{"hidden_act": "swiglu", "balance_bias": false, "init_std_router": 0.0133, "norm": "rmsnorm", "norm_eps": 1e-06, "optimizer": "muon_variant"}
Below are experts of layer 9 (counted from 0) of a mixture-of-experts language model. Rows are named router (the router's row for the expert), down (a neuron's output weights, with its number) and show model dimensions 64-127. Each number is 128 + 32 x the weight over its row's rms, rounded and kept within 0 to 255.
After each expert's rows: "raises" lists some tokens whose logits its average output raises strongly, later layers aside. This comes from a sample of Wikipedia text that the model never trained on.

# expert 1
router [168 104 111 157  68 193 188 179 121 162 127 140  92 167 126 106 123 140 119 113  98 127  92  96 180 148 148 117 121 136 153 142 181  89 147 109  97 126 163 152 115 127 170 121 175 135 113  85 108  69 113 118 129 134 124 156 166  96  95 174 125 179 177 144]
down0 [106  82  85 172 107 133 122 158 156 169 148  84 118 171 165 158 114  79 120  97 123 113 119 121 103 101  87  49  92 196 139 139 126  96 137 104 126 181 131 158 136 156  96  81 132 153 147 142 131 163 137 177 149 145  81 137 168  97 101 114  97 147 191 166]
down1 [146 113 110 116 109 102 174 128 106 182  75 142 136 159 153 186 144 131  81 141 163 164 163 150  76 143 114  90 196 109 147 126 136 102 102  81 117 197 173 105 141 122  78  96 158 114 120  84 146 143 141 117 139 148 165 216 185 117 106 102 113 159 165  51]
down2 [100 144 123 149 136 136  74 154 100 138  94  85 125 182 139 194 111 146  97  82 131  66 157 127  86 189 162 180  99 123 183  66 152 158 204 132 151 118 153 157 132 149 154 121  78 149 154 138  90 146 157 139  81  93 102 174 127 155 116 100 162 136 144  86]
down3 [159 104 135 106 110 138 145 124  94 124 170  98 179 153 171 100 189 142 110 130 182 124 146 149 151 115 155 128 144 125 109 141  88 104 204 192 147 132 167 107  77 138 146 151 143 108 162 134 102 129  68 145 175  98 103 120  91 204 130  88  90 150  91 133]
down4 [ 91  67 166 101 134 110 145 139 158 113 117  82 138  81 150 185 192 113 125 127  94 146 125 168 119 147 144  93 132 190 150 126 125 154  94  37 127 123 127 147 104 117  94 118 124 190  85 114 161 122 108 138 151  62 130 148 134  36 129 166 144 148  99 153]
down5 [128 123  85 160 128 150  92  90 140 126 154 175  91 111 172 132 107 135 124 170 101 133 135 159 131 148 168 127 110 119  75 153 122 111 141 169  72 146 105 115  61 107 150 107 105 101  81 161 204 145 146 150 152 110  31 119  94 192 176  79 131  84 100 109]
down6 [159 196 183 146 154 105  93 115 194 147 127 145 171  74 119 133  75 177 176 152 134 152 150 175 123 197 172 109 160 136 169 175 147 102  73  82  73 155 205 150 135 113 105 139 147 114  92 138 125 127 154 123 171 133 127 116 124 117 172 135 107  87 141 110]
down7 [118  77 104 152 150 116 139 157 116 111 184 117  55 167 120 120 137 160 129 121 144 150  54 162 146 112 179  93 103 133 116 168  75  96  93 142  95 106 166 121 140 133 133 152 147  78 177 164 163  87 108 119 103 173  95 108 132 129 113 156 125 105 128 126]
down8 [111 142 125 173 149 137  85 138 166 140 127 124 143 166 130 101 132 105  73 176 137  72 125 165 129  79 127 122 131 124 128 106  91  92 126 145 103  50  74 167 135 155 111 104 144 179 132 104 109 103 117 118 110 113  53 153  90 169 161 126 117 159 186 111]
down9 [133 158 176 139  88 120 147  95 165 155 156 123 136 161 121 157 159 120 139 154 167 122 127 133  85 203 151 205 157  97 154  69 129 113 159 116 209  88 128 147 165  94 133 134 135 105 148 157 161 112 106 146 108 161 148 139  66 130 150 151 133 110 139 153]
raises: "1", "2", "3", "4", "5", "6"

# expert 9
router [113 108  65  95  88 135 101 148 154  82 164 220 147  37 103 145 187 146 159 156 175  80  94 132 121 127 167 201 156 184 140 116  63 143 130 131 134 128 113 100 111 146 103 107 158  91 123 132 146 162 113 113 141 133 182 113 120 126 173 136 134 132 178 158]
down0 [125 178 175 123 124 214 140 145  94 121  96 134 146 135 171 117 126 131 161 141 147 123 153 144 129 117  83 146  95  68  98 186  99 116  83 170 155 131  91 105 129 132  91  86 163 139 115 158 194 125 119 123 102 168 111 153 141 101 161 151 118 136  79 110]
down1 [171 137 114 172  90 130 114 107  65 135 188 109  74 150 109  74 114 111 186  67 135 143 160 146  65  83  97 190 148 111 107 126 140 122 185 102 133  78 120 140  86 112 148 121 103  61 122 122 145 144 153  88 124 116 100 186  75 108 115 153 125 135 147 157]
down2 [124 162 138 146 119 132 117 141 177 167 109 166 130 108  94  87 165 145 145 150 150  95  75 107  93  80 116 117  91  93 183 178  95 160 142  87  71 131 139 121 147  90 178  79  94 149 100 157  99 120 151 135  98 110 145  81 100 138  84  84 159 129 134 134]
down3 [135 179 140 137 108 162 117 158 163 129 119 156 111 103  76 147  87 106  98 124 178 139 106 101 190 102 151 132 141 149 149 112  75  67 139 129 156 133 112 141 164 140  99 169 164 122 126 186 156 124 128  92 133 168  98 173 143  95 134 122 110 182 128 106]
down4 [162 150 152  71  95 156 101 112 103 168  48 143 113 103 112 181 151 103  91  96 186 178 126 160 103  94 114 115 120 124 154 109 117 149 146 125  81 114 150 140  95 121 152  89 145 129 160 132 152 134  76 163 166 196 134 114  96 141 126 150 129 115 110  69]
down5 [123 113 149 139  99 103 132 204  90  89 131 166 118 108 132 109  98 130 131 124 147 157 150 116 132  78 180 155 131 114 143  58 191 135 173 141 118 115 130 152 127  95 130 124 119 163 121  70 118 128 139 114 114  76  83  83 171 102 182 104 135 156 146 153]
down6 [124 137 107 132 114 100 145 189  95 167  95 143 138  95 126  91 159 158 153 138 163 123 125 134 173 215 131 129 157 133 141 103 157 171 107  95 105 132 130 122 119  97 159 142 138 155 101 102 166 118 101 175 163  95 154 111 132 167 113 184 104 108  41 125]
down7 [136 113 141 156  93  99 110 172 170 153 169 158 113  66 134 115 125 121 126 145 161 129 102  92 119  15 161 152 149 147  82 131 116 140 142 139  58 124 114 166 112 154 105 159 151 151 184 147 131 143 100 141 128 143  86 117 126 139 103 117 118 147 145 133]
down8 [160 130  67 141 148 123 185 142 106 135 171 135 169 149 162 116  85 163  79 160 166 140 152  98 107 109 176 183 132 102 112 106 159  95 123 116  81 126 135 135 143 163 106 137 144 140 144 129 132 112 185 106  59 129 102 178 160  82 128 145 149  77  84 119]
down9 [150 106 153  98  66 125 124 129 189  79 108 134  95 111 172 151 161 101 152 116 115 117  82 169 142  58 142 132 119 150 149 106  96 124 107 115 115  99  97 107 111 122 111 137 147 151 184 115 147  25 111 171  75 158  90  41 134 151 173 112 122 114 170 152]
raises: " and", ",", " in", ".", " at", " to"

# expert 3
router [124  97 125 113 168 129 157 108 145 158 118 106 178  97 148 120 179  66  90  68 106 167 126 111  96 137 137 116 115 155 162  40 114 138 145 113 122  99 170  90 186 147  75  97 129 117 153 109 197 160  77 146  93  99 115 145 154 164 142 180 145 140 132 160]
down0 [167  40 154 120 151 117  96 120 116 128 127 170 148 128  83 129 157 103 105 129 133 173 145 118 111 150  89 122 130 124 123 146 138  82 106 146 117  89 123 168  69 102 144  92 148 108 113 115 151  98  88  99  83 116  84 179 190 123 182 151 149 196 179 155]
down1 [ 79 116 142 127 111 112  96  94 143 115 170 127 142  93 134 130 126 107  78 101 111 143 163 158 140 133 135 184 135 152  96 152 113 138 135 138 140 132 152  88 155 119 146 131 130 161 120 174  98  73 127 109 106 133  86 131 129 115 156 124 115 134 150 152]
down2 [133 107 165 114 157 114 141 121 138 136 132  75 158 130 170 119  94 133 168  95 144 157 141 119  94 165 154  88 118  89  94 111 101 157 119 137 104 135 124  97 130 161 105 142 103 133 142 163 135 116 120 115  81  96 171 159 108 120 139 101 164 108 148 160]
down3 [124 134  86 103  78 188 117 121 141 105 131 106 136 111  96 105  73 139 135 230 153 111 161 186 146  79 131 178 126 109 139 106 168 168 137 125 166  98  89 162  86 143 114 104 124 137 137  82 137 103  89 136 109 136 149 103 160 185  99 110 147 144 148 136]
down4 [148 130  93 192 123  75 140 127  91 150 123 193 125 188 141 153 169 107  88  88  99 159 143 172 117 122  86  84 143 170  96 116 106 119 161 122 109 107 131 160  66 167 114  53 157  61 118 111 144 190 123 103  60 127 185  58 133 117 156 103  86 188 144 127]
down5 [153 128 181 101 159  90 104 104 104  99 141 155 157  76 161 101 120 117  94 140 138 176  99 105 143 154 105 127 153  85 153  77 117  86 111 161 125 159 155  89 135 145  94 143  71 152 152 110  89 172 114 168 125 116 114 173  74 134 158  92 127 138 128  78]
down6 [131  73  87  50 133 118 132 125 134 150 148 135 143 157 136 128  82 115  80 138 147  87 152 102 214 160  91 133 162 151 148 155 104 196 159 144 163 197 119 142 123 179  77  58  70 145  92 161 156 140 157 146 144 125  62 144 121 151 161 130 135 120 168 105]
down7 [138 180  83  91 114 157 155 172 121 172 199  81 153 160 126 145 173 113 108 107 100  73 105  93 141  82 121 182 132 145  87 160 101  96 139  80 179 182  79 159 142 144 160 119 132 139 152  79 146 162 171 117 145 124 166 157  67 128 126  99 107  93 114 116]
down8 [106 145 146 118 144 148 156 144 155  64 152 101 124 135 159 100 138 121  86 153  89 208 143 143  85 242 126 168 236 152 108 131 150 145 135  94 158 137 137 103 101 128 120 157 123 124 111 147 157 124 134 132 135 152  99 121 117 105 146  62  73 116 136 132]
down9 [108 160 159 159 100 114 120  82 172 125 105 129  98  96 127  97 178 149 125  87 112  80 112 132  77 134 141 122 109 174 110 116 129 118 190 159 156 171 148 110  86 182 151 123  91 153 124 102 122 135 124 143 119 152 103 113  51 126 152 145 153  95 178  97]
raises: "-", "|", "\n"

# expert 5
router [122 160 217 155 166 148  85 126 110 150 161 129 116 147  93  98 164  96 126 171 189 146 126 107 114 140 104 104 162 180  37 140 122 167 134 105 135 166 124 164 120 156 127 148 161 127  96  99  84  56 120 164  81  77  74 113 153 132 136 109 146 130 110 132]
down0 [191 167 137 144 104 108 110  96 110 125 142 141 169 113 148 108 133 151 147 143  57 101 179 156 111 199 129  91 186  88 135 189  72 152 139  91  77  60 154 126 119 107 110  88  88 123 137 130 121 120 148 168 157 112  97 118 124  97 138 117 105 119 144 125]
down1 [158 132 176 104  86  62 169 106 133 157 119 109 110 119 104 140 126 119 117 124 112 155 163  87 140 142 135 181  67 117 148  70  94 139 102  99 123 131 117 202 160 123  87 153 115 129 152  89 116  20 132 147 198 135 149 150 123 118 119 114 155 149 101  75]
down2 [149 135 115 159 192 103 114 119 120 170 102 154 144 142 150 134 169 122 164 131 159 111 113  61 158 139  96 164  98 124 102 125 124 178 120 144 138  83  92 104 143 134 115  74 111 146 118 111  72 135 101 165 143  95 143  97 175 130 101 138  98  45 136 148]
down3 [157 165 123  83  98 203 145  95 113 155 129 116 169 123 103 122  88 121 133  95 202 146 175 142 194  75 133 150 145  90 186  75 106  98 163  89  91 127 147 144 132  83 164 171 137 127 129 128  86 158 223 105 104 134 106  97 151 126 112 184 134 113 138 136]
down4 [131 109 102 107 156  97 102 117 163 133 145 127 153 146  87 114 142 123 104 119 120 133 124  84 162 162 109 127 160 157 105 130 160 132  73 120 188  87 211 136 175 136  96 160 104 111 108 141  82 155  97 131 121 178 125  94  99 108 173  95 128 108 145 117]
down5 [136 107  99 163 114 125 146 117  87  87 120 109  77 118 108 208 160 123 146  92 123 135 110  42 149 114  85  79 120 100 100 121 112 142 125 137 119 159 102 108 112 160 106 103 161 116 117  68 174 128  87  79 136 145 110  89 204 129  62 113 159 133 122 125]
down6 [148  97 121 140 143 140  96  95 141 149 104 160  91 108 151  73 166 106 129 167  74 112 117 120 170 137 136  94 127 169  50 120 132 160 155 163 123 160 138 142 137 104 136 139 188 179 148 143 104 124 127 156 153 125 176  97 175  67 109 149 159  95 160 122]
down7 [110 188  97  70 142 105 100 173 154 144 119 169 151 123 156  80  92 114 157 121 111  57 161  87 119 169 178 147 121 114 127 141  80 121 100  99 113  92 149 137 121 145 154  89 122 159  84 114 198 147 200 131 150  59  93 198 113 139 147  94 193 128 160 129]
down8 [184 152 136 117 201 101  99 104 135 136 167 155 147 163 130 122  85 111 141 121 105 115 137 120 136 108  99  81 131  68  34 152  62 119 135 147 150 105 119 149 139 177 148 118 114 153 121 107 116 171 159 133 130 140 128  87  91 128 110 142 133 147 141 149]
down9 [121 124 123 103 182 195 176  62 186  92 123 167 136 160 121 127 118 109 160 165 113 152 115 126  91 166 169 137 127 116  96 105  90 132  93 140 130 146  87 140  98 111 167 104 128 134 118 121  92 119 136  85 113 149 108  98 139  61  99 125 153  97 114 134]
raises: "0", "3", "1", "6", "4", "5"

# expert 11
router [131  68 120 108 154  83  94  92 161 101 127 118 147  79 190 124 137 151  88  99  82 153 106 160  82 180 166 143  85  76 141  97  77 140 117 155 153 144  97  64 163 136  96 152 101 164  62 176  45 172 140 136 169 148 191 102 130 180  93  85  82 101  73 102]
down0 [ 80 148  99 112  85 134 166 106  76 157 156  90 175 164  84 125 180 130 150  87 159  79 135 132 112 172  89 161 107 194 135  74 131  69 109 145 118 120 101 139  82 123  79 176 158 154 168 143 100 177 108 106 140  87 163 148  80 178 112 174 117 189 153 112]
down1 [100 147 172 117  92  91 151 157 210 150 158  92 100  69 103  89 157 106  96 177 154 136 133 141 128 121 186  91  90 108 103  94  74  89 102 153 120 133  66 155 124 121  92 148  69 149 106 155 125 146 108 102 107 162 101 137 104 148 125 154 105 153  73 157]
down2 [118  78  81 109 168  70  93 117 160 153 125 132 135 113  78 145 112 145 179 174 129 130 132 128  72 103 170 131  96  89 141 123 143 136 136  79 133 131 159 121 141 113  87 115 210  74 110 144 147 104 147 141  93 133 112  85 142 177 131 119 160 143 122 156]
down3 [ 98 162 117 139  91 170 180 107 120 143 179 136 120  86 116 180 126 179 142  99 131 120 161 140 129 129 130 118  90 107 142 180 151 149 117  98 125 164 178 144 225 132 194  71  98 151 142 145 112 120  94 144 140 136 172 102 151 181 136 152 101 190 102 157]
down4 [119 170  79 148 117  77 157  95  95 103 148 101 114 129 175 186 173  84 128 165 104 174 101 126 143 117 142 194 178 134 111 125 161 127 128 144  41 187 129 113  90 120 146 160  82  96 120 178  82 137 151 192 130 181 146 135 169 142 104 105 108 126 131 130]
down5 [132 128 103 113 143 100 154 113 158 156 164 105  86 162 161 130 111 149 145  86  96 130  65 151 196  98 107 126 112 147 164 122 116 180 140 130 131 116  99 139  77  94 102 146 123 183 160 133 143  67 108  99 114  88 103 146 103 108 126 194 143 123  89 123]
down6 [164 133 152 175 117 128 183  88  64 128 116 159 133 100 135 107 150 119 113  97  70  85 170 151 141  77 107 155 132 133 173 127 103 111 173 141 133 101 117  94 155 117 134 127 119 172 106 121  65 121 102 148 160 100 120 107 129 126 110 154 132 102 125 104]
down7 [182 127 160  87 156  99 132 140  95 106 164 156 122  94 138  77 109 135 156 138 122 141 142 111 120  85 144  81  78 121  77 113 155 156 131 150 112 115 148 139 131 114  95  91  89 153  94 122 146 169 103 142 130 102 117 112 159 161 158 118  65 104 115 134]
down8 [159 163 103 131 142 125 182  84 106 128 160 108 185  47  66 102 136 106 168 156 177 138  97 164 199   5 175 102 135 144 168 183 139 133  77 154 164  98 130 105 194 107 129 129 104 135 121 141  86 102 107 130 145 158 146 104 101 129 148 170 143  94 130 103]
down9 [125 125 155 151 166 131 115 107 113  97 148  74 107 162 137 126 145 168  58 132 137 114 139  95 128  82 141  87 144 116 114 126 129 135 130 158  93 156 118 108 174 150 149 117  65 177 185 118  79  82 151 142 108 150 105 167 118 163  92 143  90  69 121  69]
raises: " and", ",", " ", " in"

# expert 10
router [ 86  86 157  90 175  99 131 142 137 133 123 120 128 122 122 216  94 108 160  69 144  96 149 162 126 133 106 149 151  75  89 101 181  93  95 147 124  85 164 171 130 171 160 140 142 120 130 152 205 137 120 202  95 187  89 116 138  66 115 123  95 106 120  68]
down0 [110 146 155 125 149 145 152  99 136 105 152 168 153  70  85 129 137 119 152 126  84  84 155  91 143 122 124 153 188 126  93 106  76 144 106 112 109 159 153 133  73 153 167 108 153 129  59 194 109 167 147 171 151 168  87 133 153 173 153 106 198  81  90 144]
down1 [180 152 114 102 110 153  53 158 125 125 117 161 131 161 154 101  98  79 177  56 115 123 179 141 144  83 127 120 176 131 174 137 147  91 115 165 155 118  96 104 140 116  98 129 101  74  85 133 136 151 126 123 102 131 152 150 137  92 128 130 108  91 187 130]
down2 [179 157  97 146  84 132  63 183 121 121  55 146 185 141 133 100 120  85 104 126  84 121 102 165 147  45 136 116 135 160 155 111 103 118 154 154  75 134 118 166 127 173 148 119 119 136  93 109 169 162 169 136 156 122 133 143 117 131 156 109 195 121 128  86]
down3 [ 70 130 138 121 146 154 118 167 138 132 138 147 195 103 100 159  82 221 102  91  97 132  80 150  71 167  92  89  95 158 141 115 101 124 193 125 162 129 123  88 130 104 128 122 117 118  79 153 121 149 111 110 146 101 109 122 156 149 161 179 131  89 136 149]
down4 [156 120 114 131 145 120 136 159 158 111 121 115 164 145 140 133 122 150 121 124 119 140 158 198  90 168 141 159 132 190 150 115 159 154 154  95  90 146 113 118 137 105 141 185  78 153 140 138 103  99  88  96 116 114 158 137 161 192  90 158 118 142 121 204]
down5 [ 66 116 144 154 128  51 116 109 125 137 114  96 142 129 103  73 139 161 169  67 139 134 174 127 167  84 118 172 113 114 175 126 150 109 125 171  72 101 139 141  81 180 171 140 124 183 106 182 146 139 197 168 145 159 165  92 137 110 118 143  85 109 147 110]
down6 [ 98 147  88 160 125 160  95 138  99 143 111 123 114 124 137 179 132 139 110 134 147 102 193 139 128 116  84 168 154 118 123 169 142  80 149 180 107  99 101 148 132 173 113 138 143 154  69  73  72 134 179 188 111  80  95 154 115 128 117 157 133 130 114 159]
down7 [129 112 133 152 127  73 135 109 179  82 132  74 115 115 156 100 140  96 126 137 136 129 145  88 109 115 106 138 167 116 134 156 132 104 163 118 107 123 158 137 158 125 100  91 129 159 105 169 164  84  53 129 136 125 145  77 107 110  70 166 151  98 162 181]
down8 [102 139 121  97 153 173  80  93 129 103 148 162 103 163  87 102 108 166  89 107 127 100 145 173 126 157  67  64 159 129 162  94 138 100  95  83 128 123 109 144  99 192 102 162  87  80 114 163  17  90 148 177 128 183 111 142  88 120 151  89  78  17 104 159]
down9 [129 130  99  85 107 118 128 111  84 131 130  95 163  78 131 168 124  79  76 164 176 112 137 122 108  86 157 104 146 156  83  77 156 147 129 148 153  73  52 160  65  80  81 117 134  93 112 128 175 149 108 104 122  92 130 136 144 111 139 142 144 175 149 143]
raises: "P", "1", "L", "B", " |", "2"

# expert 2
router [180 141 166 108  90 123 167 122 121 177  94 106 107 135 135  86 106 167 164 148  97 127 121 130 123 151 170 129 164 116 185 131 156 147  89 134 100 146 134 117 110 106 122 113  84 115 155 161 176 140 200  99 143 147 156 117 116 178  81 125 104  89 187 154]
down0 [134  59 128 115 109  89 116  98 120 173 131 105 135  92 180 155 193  75 169 167 173 158 187 144 149 147 114 181 176 144  95 132  57 132 113  82 126 161 133 108  92 124 194 169 151 193 164  52 136 136 130 145 115 122  88  99 149 125 117 222 121  98 136 200]
down1 [103  89 164 107 156 153 141 219 209 128 156 102 128 141 146 132 144 138  98 162 147  92 142 149 135 121  81  97 104 124 115 108 143 175 142 131 116 131 107 148 115  80  97 129  99  80 120 138 189 168 137 138 152  46 103 153 100 155 178 115 120 127 117 153]
down2 [ 85  85  69 167 151 148 139 174  92  49 122 122 120 117 149  98 216 200 178 149 140 103 146 128 126 135 104  99 146  89 102  89  83 112 150 174 151 153 144  82  72 111 134 123  78 176 150  86 147 121 106 129 161 117  98 159 132 116  96  75 140 161  99  91]
down3 [ 78 146 138 136 119  63 166 181  89 176 144 123 102  66 149 131 157 132 168 109 121 140 122 184 104 129  57 183 113  75 127 126  86 184 108 121  89 112 121 147 116  96 124 111 111 126 128 185 113 118 113 145 106 116 139 177 163 172 166 132 187 134 125 149]
down4 [161 126 101 104 138 123 139 157 120 176 152 154 102 106 134 106 101  70 146 167  78 141 131 168 138 161 106 104 107 134 101  83 115  87 114  96 198 143  70  85 111 100 123 151  89 116 122 105 100 104 141 172 138  89  98  88 189 117 168 127 111 145 156 122]
down5 [158 114 154  94 132 151 114  92 135 146 172 125 103 135 133 123 126 119  45  75 130 128 117 132 146 178 133 157 139 141  85 123 140 171 146 145 110 144 114 110 129 170 112 116  53 128 105 139 111  90  76 142 118 176 158 128 168 156 103 127 145 105  90  84]
down6 [106 102 134  76 180 146 124  93  93 178 142 106  96 149 122 140 138 103  97  91 100 150 126 115 152 161 152 135  89 111 159 129  80 136 143 156 167 183 171 117 104 115 119 116 128 182  54 160 138 122 117 155 113 123 146 183 166 118 121 123  98  98  91  91]
down7 [ 74 111 138 107 133 122 153  92 187  90  84 104 109 128 126 142 106 126 184 101  75  63 145 146 113 109 148 162 211 159  76 123 139 177 118  86 153 119  92 168 141 194  93 112 130  90 113  69  68 193 104 185 148 146 144 111  98 185 138  83 120 137 124 100]
down8 [105  81 160 158  23  98 152 123 130  97  86 177 102 117 127 142  69 161 134  78 147 143 163 170 194 143 148  94  49 151  83 168 135 103 176 102 177 164 123 167 148 155 214 152 121 119 122 148 164 137 129 168 105 149 141 130 140 111  72 115  94 134 164 154]
down9 [104 110 164 128 123 143 134 170  33 114 123 117 121 162 157 104 141 120 145 115 115 162 107 105 117  81  89 170 142  89  62 178 115 176 147 143  78 149 167 124 157 134  96 163 149 113 141 167 163 119 139 175 147 160 150 146 162 139 167 103 159  82 146 143]
raises: " and", ",", "\n", "."

# expert 0
router [163 151 144 141 132 105 132 150 120 167 127 145 128 122 116  96  96 161 105 121 125 113 138 151 145 112 170  84  99 153 150 134 135  97 152 146 161 110 114 101 110 110 113 106 135 127 151 133  73 191 178 145 106 125 141  56  89 179 170 161 154 107 192 189]
down0 [ 73 109 132  70 168 149 139 101 166 212 104 137  92 203  94 112  83 123 131  98 104 130  87 139 193 142 178 156 145  66 156 104 105 131 117 154 122 130  98 149  83 173 116 113 129  88 136 107 155  86 108 137 177 105 127 138 138 156 130 132 169 100 134 160]
down1 [128 137  76 168 165 152 126 138  99 135 174 129 134 160 135  77 129 130 181 117  89 141  78 158 125  79 144 111 139 134 104 117 131 106 162 139  65 164  91 169 152 165 113 143 157 112 126 128 164 103 117  88 130 165 141  49 139 125 132 194 156 155 142 109]
down2 [ 86 178 138 170 185 135 111 126 121 132 151 108  81 148 142 153  81 178 122 119 118 154  97  95 196 121 150 132 128 128 123 125 134 191 129 104 162 124 137 128 145 134 166 147 149 113 123  94 127 142 102  88  85 111 125  85  99 151 116  96 176 122  96 121]
down3 [120 157 164 129 140 131 184  92 109 107 152 102 139 134 142 130 130 122 107 170 110 112  77 147 129 100 112 122 142 139 162 108 123 169 118  98 150 106 149 182 146  85 118 137  59 145 173 127 131  81  96 114 176 117 129  99 137  88 163 129 144 130 195  53]
down4 [107 164 122 170  95 122  99 183 147  99 104  91 114 184 137 149 128  91  93 158 132 133 107 209 145  63  99  94 120 111 125 131 139 153 117 188 172 120 114 188 125 103 177 164 114  99 101 146 154  90 109 101  63 113 139 120 103 116 212 125 226  93 180 116]
down5 [159 133  82 114 113  94 136  93 125 160 148 112 166 118 119  91  98 116 156 132 144 190 160 147  92 147  71  86 134 100 132  85 142  80 105 192 192 142  96 148 141 145 119 192  91 142 167 130 136 119 141  99 144 104 121 141 178 135 161 141 102 105 139 149]
down6 [ 90 129  93  97 155 107 137  88  59 122 151 146 134 175 128 154 124  73 102 171  75 161 121 146  95  57 163 106 130 132 137 143  74  96 137  78 118  82 157 140  97 126 129 109 130 170 175 156 130 122 139 159 164  83  93 146  92 145 109  74 111 125  85 165]
down7 [111 134 134 169 131  44 162 163 140 133 191 129 131 121 121 115 144 105 114 106 102 122 140 179 119 172 141  95 147  90 132 153 140 111 127 160 198 151  93 185 121 138 130 160 102 160 102 103 139 141 135  64 157 131 219  66  66 139 147  94 131  87 145 137]
down8 [103 213 101 110 114 114 159  99 157 190 115  74 127  74 126 109  91 186  90 109 124 183 140 122 113 122 104  83 125 123 137 135 125 174 164 151 142 131 177  92 130 118 130  76 132 137  80 136 106 151 163  88 175 139  85 158 181 164  96 121  99 142 101 193]
down9 [112  93 129 146 123 116  99  87 118 146 118 169 114 124 135 200 126  93 131  98 120 179  76 164 134 123  53 119 157 140 123  73 134  98 130 117 129 119  92 139  90 115 190 124 147  94 129 120 111 143  99 101 127 152 128 148 158 117 121 166  86  66 145 138]
raises: ".", ",", " |"

# expert 4
router [145 199 190 138 144 158 108  84 109 100 133 189 119 128 143 135 126 128 150 166 150 129 104 141 207  62  55 123 133 116  76 153 164 143  82 127  93 172 154 182 124  87 229 135  77 114 122 118 151 103  90 101 141 129 133  67 157 137 127 120 138 156  52 126]
down0 [159 189 108  78 154 139 143 206  80 130 152 139 126 175  42 128 180  86 182 134 165 134 122 169 130  79 187 111 178 121 119 161 183  54 126 129 144 161  83 175 123 117 109 111 117 100 152 111 157  82 130 147  86 103 164 132 141 117 140 219 130 166 148 121]
down1 [150 133 198 119 118 111  94 104 117 173 138 113 141 157 159 108 149 122 171  73  76 162 125 178 113 146 167 194 153  62 173 171 142 177  90  76  88 146 121  50 175 175 126 140 141  92 101 117 160 142 208  90 175 125 143  59  69 123 168 162 161  38 148 107]
down2 [ 99 196  70 107  99 144 190 128 114 196 147  96 106 106 174 147 171 137  77 173 101 120 109 120  60 101 100 113 122 142 118 112 138 114 142 165 109 172 144 108 120 122 157 115 105 145 147  88 112  77 133 145 157 142  87 176  76 166 100 156 126 132 116 121]
down3 [102 174  99 146  95 131 162  77 101  24 124 141 109 155 140 122  85 137 106  75 141 124  10 126 144 138 147  71 186 136 177 190 119 144 115 149 120 160  90 119 106 166 171  41 121  98 127 131 127 121 169 161 167  41 108 178 116 172 132 107  54 115 134 109]
down4 [135  86 108 173 102 104 175 138 153  86 172 133  71 116 125  87 152 134 108 106 136 141 103 125 160 137 135 183  77 120 125 100 125 102 126 117  55 119 140 127 142  98 138 125 185 123 150  86 145 100 161 147 158  85  95 214 119 125 176 179  85 153 160  81]
down5 [153 115 177 115 101  82  90  94 129 112 205 108 128 120 129 103 218 147 166  91 157 181 124 147 163 183 136 122 140  90 123 122 144  89  91  98 143 115  62  75 121 118 185 134 102  75  85 150  81 137 113 108  99 136 117 123 111  56 115  73 107 185 141  98]
down6 [103  81 150 152 180 127 162 110 145 110  70 103 135 163 173 162  89 122  42 130  55 120 109 122 141 147 116  89 132 138 134 197 150  96 154  70 140  78 167 148 159 109 121 167 142 131 125 113 122 138 150 131 116 115 127 136 139 104 142 123 148 113  80 111]
down7 [138 170 130 180 107  99 110 140 122 134 140  77  88 100 131  78 146 112  83  70 164 109 119 114 130 140 173 120 140 166 121 150 151 119  61 117 129 115  98  99 118 146  83 176 101 223  96  73 151 109 124 156 128 103 100 162 198 165 196  86 114 147 128 107]
down8 [116  92 108  73  78  75 169 161 100  63 145  80 121 150 114 107 184 140 112  83 136 136 172 134  73  79 198 109 111 101 134  96 156 149 111 163 135 110 111 122 116 135 123  92 140 126 113 109 139 140 143 127 157  92 154  87 105 114 171 148  89 133  98 123]
down9 [157 131  93  94 144 165 104 161  86 101  85 130  75 156 134  90 122 121 132  45 118 109 181 143 104 131 121 148 170 106  65  64 139 128  59 104 178 164 150 139 148 154  93 124 103 105  81 114 125  78 160 155 134  62 125 126 104 122 124  94 123 164 124 188]
raises: "0", "2", "1", "3", "9", "5"